Below are experts of layer 8 (counted from 0) of a mixture-of-experts language model. Rows are named router (the router's row for the expert), gate (a neuron's input weights, with its number), up (a neuron's input weights, with its number) and show model dimensions 0-255. Each number is 128 + 32 x the weight over its row's rms, rounded and kept within 0 to 255.
Before each expert's rows: a language model's description of what the expert responds to. This comes from a sample of Wikipedia text that the model never trained on.

# expert 1
Line breaks and headings
router [ 69  97 155 197 125 138  72  85 152 104 137 181 135 128 133 134 123 112 160 158 106  81 128 133 120  89 119 137  89  96  63  97 145 131 114 122 101 149  91  99 110 154 111  63 130 120 181 167 216 110 163 103 101 113 168 196 123 165 114 131 169 106  78  92 158 150 113 126 137 105 133 169 142 153 170 112  90  86 153 101 101 168 117 151 115 153 159  94 131 110 111 134 136 103 114  72  95  76 177 153 112  99  58 115 138 128  65 123 161 147 154 120 149 221 130 105 118 139 191  69  86  95  93  94 148 126 168 121 118  99 101 146 151 140 154 135 101 101  92 169 161 106 145 186 123 143 175 111 118 107 148 148  52 168 110 114 130 129  90  99 113 127 123 144 100 140 139 125  99 121 141 169 191 146  90 139 116 121 111 135 136 187 147 132 112 173  86  25 146 154  64 118 161  72 119 172 140 117 127 129 135 127 113 149 120 183 120 199  82  68  87 162 169  91 192 115 125  92 121 106 122 152 162 135  93 115 150 154 137 178 159 142  86 119 126 137 121 168 158 116 125 156 118 151 192 124 142 133 147 133 186 102 150 149  84 187]
gate1 [133 148 119  70  90  80 152 126 126 191 104 111  84 163 116 165  88 104 128 159 129 130 142 121  90 182  73 166 136 133 151 118 125 151 156 149  99 169 162 177 118 140 131 102 119 139 126 102 118 162  91 115 127 129  97  86  99 112 111 157 163 206 154 149 131 146 117 126  88 169 201 112 170 115  64 111 170 163 132 179 114 157 122  99 127  99  95 138 184 100  97 106 120 114 172 143 102 136 110 116 173 113 135 122 156 144 141  83 138 129 140 118 148 130 118 121 152 146  56 132  83 128 117 172  93 195 107 182 119  96 157 124  45 112  83  93 159 121 120  99 116 124 121 110 166  42 155 102 104  73 113 119 186  80  70 116  39  98  90 153 132 104 153 129 227 111 106  70 115 120 119  80  76 152 174 139 166 158 148 134 129  89 133 135 121 140 201 172 119 160 126 126 141 158 145 205 136 157 173 157 137 176 110 175 104 208 185 146 158 121 124  72 134 179 130 111 109  94 151  92 168 148 157 123 135 105 106  92 144 131 132 145 172 148 125 134 142 120 134 115 119  90  96 100 146 145 107 156  58 176 120 125 146  86 121 145]
up1 [128 133 122 131  85  73 145 102 122 170  59  98  76 116 129 134 145  71 148 130 159 165 135 184 133 145 132 154  79 100 112  98 147 104 115 179 147 141 132 131 160 137 143  53  75 167 163 116 164  92 130 142 125 168 110 100 184 111 109 147 180 153 132 157 150 138 167 159  48 178 141 157 142 140 121  93 107 187 149 146 147 199 141 127 118 103  36 135 198 112 104 115 119 106 155 140 123 144 114 149 133 115 124 130 147 145 106 154 147 120 147 130 173 135 112 151 183 125  69 155  99 197  71 143 123  99 116 164 103 129 117 135  84 130  49  88 218 186 212 132 165  62 145 133 121 101 163 160  85  91 147 151 131 119 105 102  95 105 100 163  68 133 165 141 129 161 146  98 109  86  99 110  83  86 121 166 184 146 177 148 101 132 105 126 130 120 144  90 167 161 144 116 159 114 148 170 138 162 102 162  90 143  85 145 106 155 144  93 177 154  95  61 153  85 110  76 117 140 159 108 118 170 137 156 153 112 120  95 118 166 122 194 167  98 104  87  78 124 115 141 125 114 129 122 159 134 121 146  81 100  92 100 156 111 155 179]

# expert 14
Infobox list dashes
router [134 163 109 109 139 158 179 105 175 107 146 140  98 129 119 135 118 177 106 188 109  91 133 108 117 106 151 183 125 181 137  83 104 114 101 122  99 113 115 159  97 142 133 109  75 104  81 171 170 114 119 146 110 155 142 172 102 100 114 153 119 106  91 151 109 102 160 189 122 112 103 117 180 159  69 134 101 113 120 115 165 148 150 120 127  57 128 177 203 119 110 117  65  96 159 137 123  82  94 125 120  97 182 105  84 109 130 121  95 109 119 159 148 208 111  69  54 134  94 161 115  69 112 163 145 155 133 132 138  91 169  93 133 167 171 226 161 175  95  99  93 102 117 155 126 126 158 125  81 115  98 160  78 145 128 224 136 150 159 172 157  96 104 128 140 159 140 101  92 141 125 133  76 155 159  89  85 149 140 138 218 115 103 105 131 130  99  39 112 110  27 135 170 124 141 140  88 111 113 118 136  87 117 137 127 127 159 111 112 144 165 122 150 126 153 120 105 148 133 149 169 139 148 121 101 114 135  72 112 104 155 161  95 128 148 145 175  73 151 178 135 155  56 101 163  75 133 161 172 107 113 154 148 100 126 139]
gate1 [ 83 146 153 191 111  88 114 146 143  72 112 156 129 122  98 148 114  77 129  80 198 191 159 129 176  81 156 138  95 154 162 131 151 131 168 136 163 129 152 122 132 173  82 140 143 142 125 162 115 118 113 137 132 161  80 182 205 106  90  89 110 112 104  49  96 130 143 155  91 145 121 152 109 148 111 134 122 134 187 202 130  90 141 112 110  92 115 121 191 150 131 121 201 144 173 111 151  81 130 134 106 105 101 111 116 161  39 161  62 167 117 118 161 153 189 121 143 147 163 189 152 153  78 124 152 142 114 189 179 151 109 133 183 103 146 126 139 141 170  81 137 124 111 115 113 126 177 170 128 113  83 136 106 115 136 136  73 128 170 122 123 142 131 141 141 161  90 130  90 113 110 110 152 159 185  99 167  92 151 149 160 175 114 146 135  48 133 109 120 173 126 102 109 121 110 164 125 109  73 106 123 140  92 130 166 161 120 131 125 120  72 135  69 133 120 147  99  91 113  97 187 102 179  78 106  84 136 141 155 140 120 163 138 216 108 123 186 116 138 132 101 109 131 123 164 141 143 167 124 152  26  97  98 125 170 100]
up1 [115 114  85 148  77 122 169 166 124 121 105 173 122 115 134 134  84 150 176  92 123 118 112 153 144 150  83 121 134 151  59 123  93  95 154  82 145  72 104 122 144 122  97 127 136 161 104 121 105  93 131 125 129  99  37 102 159 153 113 110 134  96 135 153 164 109 147 189 190 140 115 163 151 101 129  80 150 135 119 135  96  92 133 168 130  90  93 132  80 156 119 126 164 168  66 124 146  98 104 155 155 164 208 110 128 186  80 206 184 159  99 132  54 111 172 184 146 101 120 138  94 118  90 114 115 159 166 178 107 165 136 135  83  94 100 145 129 202 137  95 124 126 110 115 137 181  96 128 144 160 135  89 130 130 174 120 108 119 153 208  81 122 119 111 151 122 118 129  66  94 165 117 170 121 170 109 166 101 165 200 169 114 169  87  96  87 114 114 152 102 108 156 142 134 133 219 141 147  89 120 124 147 152 176 130  96 146 163  87 141  98  87  99 169 104 164 110 197 104 172 137 170 170 148  76 143 127 113  57 114 204  98 119 150 140  89 140 132 150  88 162 123 154 126 169 113 131 137 163 125 146 129 151  90 130 165]

# expert 9
Quote and name openers
router [116  91 136 128 162 140 145 120 125 163 100  98  99 144 134 169  76 116 188 156  86 127  68 120 103 191 163 159 116 146 160 145 141  93 127 109 119  77 104 153  89  96 121 153  82 103 124 203  90 116 175  78  66 145 135 132 111 123  68 121 131 146 160 122 181 142 124  73 175 105 157 101  72 131 130  71 106 140 108 139 128 117 110 149 128 218 127 122  99 129 129 135  63 123 127  60 145 129  97 164  96 164  81  96 137 147 126 137 155 137 122 180 113  50 145 139 145 114 179 142 151 149 148 138  93  91 110 112 104 132 106 134 133 118 122 151 130  88 148 131 110  68 139 174 102 160 121 165 142 165 114 167 108 144 167 105  96 130 150 109 124 151 168  80 106 160 132 146 171 162 184 223  73 113 124 136 140 213 124  76 103 177  89  93 132 150 161 179 200 192 114 125 137 143 109  75 134 107 108 111 115 156  99 142 108  92 105 128 159 106 126 197 120 138 184  93 126 122  96 116 143  97 126 185 101 103 146  94 127 113 107 129 100 145  67 146 170 180 102 167  77 135 186  95  72  83 144 128 148 158 146 121 106 131  68 168]
gate1 [ 96 136 120 161 180 150 166 104 124  88  51 123 133 171 102 111 134 156 148 106  15 199 143 127 150 156 120  70 164 113 126 166 149  93 102 157 107 165 120  92  93 145 105 132  90 124 121  98  52  96 112 148 141 165  59 121 151 100 107 117 111 106 134 131 121 136  66 121 106 113  97  57 100  63 141 130 103 124 149 174  96 173 152 126 194 173 108 162 184 102 106 146 119 153 108 123  94 136 112  61 126 154 109 108 100 138 147 114 143 121 184  99 105 149  75 123 210 150 150  84 157 175  88 106 165 136 130 125 148 124 191 174 109 140 190 135  93 140 112 101  56 174  71 185  45 144 132 144 104 129 168 100  79 137 131  71 139 121 153 110 126 149 144 132 200 129  91 106 136 110 124 123 140 115 142 156  87 100 181 131 155 153  71  57 121 122 111 151 138 132 132 128  65 163  87  57 166 129 126 102 129 144 167 125 112 182 133 109  92 205 143 157 144 151 143 129  93 152 118 138 131 116 153 154  78  97 109 118 133 139 121 138 131 123 120 140 151 106  99 142 140 115  79 154 178 114 138 179 111 120 144 147 150 103 142 148]
up1 [100 170 119  92  65 121 117 182 112 125  83 142 129 194  72 135 147 134 122  97  92 124 125  65  67 136 149  94 101 133 158 121 160  86  92  94 190 141 139 167 113 117 112  92  98 169  53 152 153 121 121 128 143 118 174 129 113 140 130 129  91 114  96 181 162 110  90 142 141 170 184 146  98 112 140  90 125 158  92 100 151 154  92 103 154  88  75 129 137 113  80 100  77 160 137 107 154 128 102  57 121 119 127 102 101 145 170 107 161 160 136 153 184 146 157 133 183 155 156 183 168 155 116 133 149 114 147 157 133 131 172 160  99 183 122 119 129 106 145 110 149 134  88 138 117 140 144 110 124 127  98  99  97  92 159 139 126 149 102 146 112 175 147 163 188 161 115 118 113 139 144 132 186 147 204 141  83  93 188 169 113 192 112  79 134 180  97 120 176 134  74 130  83 172 109 106 112 139 136 170 125 173  75 133 146 168 195 105 148 190 139  89  67 110 102  68 165 165 174 140  32 156 185 157  82 181 129 145 180 151 106 152 107 165 103 163 131 104 135 135 121 108  93 124 139 103 138 147 150 149 142 100 167 185 107 123]

# expert 2
Determiners and date numbers
router [137 103 114 117 164 146 104 134  90 105 129  47 144 145 106 118 122 170  94 206  85 136  99  37 153 105 208 119 112 149 125 138 139 137  57 143 116 157  75 132  97 138 143 165 111 145 113 144 149 121 195  77 159 115 143 128  93 149  54 136 126  70 110 130 152 132 137 156 162 100 164 178 108 144 182 136 109 166 134  89  85  98  91 117 157 164 189  96 107 140 153 141 168 164 115 122 127  89 169 145 111  95  70 153 181 110  76  96  89 167  91 107 110 128 129  56 179 140 178 127 142 154 127 154 123 140 159 166 109 146 128 101 115  98 158 118  85  83 101 126 150 105 126 147 115  93 115 156 130 170 133 186 113 146  94 155 101 137  60 115 120 132 157 144 107 139 135 133 206 123 183 125 209 111 128 134 104 122 107 140 110 161 106 110 128 146  78 159 183 120 164  95 220 123  81  67  93 146  76  70 147 167 125 115 103 143 112 124 111  90  85 131 193 126 195 147 130 141  95 178 114 142 142 120 192 129  54 154 156  93 140 167  81 109 123 152 141 117 131 154 129  99 156 165 128 112 114 105 127 149 142  88 114 140 122 133]
gate1 [112 176 122 177 125 140 114 176 194 157  87 154 116  90 146 151 110 123 114 204 102 136 112 126 122 132 174 156 149 112 152  96  99 129 107  52 137 166 105 142 106 147 132 128 108  85 180 169 139 122  56 125 108 171 133 160 113 116 182 118  64 100 116 134 134 108 152 110 104 128 146 104 126 159 160  62 127 168 116 137 131 124 124 207 139 132 137 109 109 150 154  77 142 153  96 121 116 126 107 120 154 171 107 109 147 140 143  95 128 160 140 105  84 145 173  93 130  76 169 144 103 112  59 152 145 111 109 128 141 168 119 161 156  90 151 134  49 119  92 123 133 117 102 125  83 159 144 168 124 155 166 119 166 134 117 129  60  87 120 109 110  94 142 130 118 119 163 120 140 124 111 104 144 139 119 140  84 162 133 101 102  85 124 144  77 141  53 136 139  69 139 142 113 112  85 143 156 124  92  71 196 138 168  33 204  88  77 118 100 120 132 128 158 133  67 125 183  88  54 135  80  67 102 137 105 152 135 132 193  95  93 151  93 156 151 118  93 129 124 136  41 196 106 136 121 156 179  94 207 105 134 123 128 148 116  72]
up1 [146 179 106 152 139 142 116  85 120 169 157 123 166 172 204 114 120 108 170  83 149 100  78 108 126  98 153 170 129 116 147 121 169  78 135 118 162 139 179 140 118 149 187 119 128  92 158  84  93 124  78 183 125 118 156 111 100 106 115 115 120 162  96 158 118 150 148 113 138  73 144 171 121 169 100  36 115 143 148 140 118 103 105 169 136 112 124  94 112 101 135 111 122 155 116  78 162 129 112 104  93 120 107  95 130 151 110 123 151 169 207 104 120 170 180 116 173 102 107 136 152 154  68 168 134  66 138  85 129 166  68 126 174  79 123 136  67 141 104 130 168 144 127 130 106 101 167 129 202 167 156 117 153 161 142  60  92 116 123  82 152  85 109  99 161 116 129  82 105 150 126 125  83 137  99  93 105  75 165 109 132 136 122 154  92 129  40  58 147 162 129 121 135  97 110 156 126  91 147 130  91 174 147  85 121 102  54 134 133  98 134 123 150 142  89  75 138  97  45 158  72 113 130 147  63 140 124 107 136  69 108 153  96 124  78 124 140 145 149  97  57 136 156 156 114 122 190 112 157 177 141 117  78 148  94  78]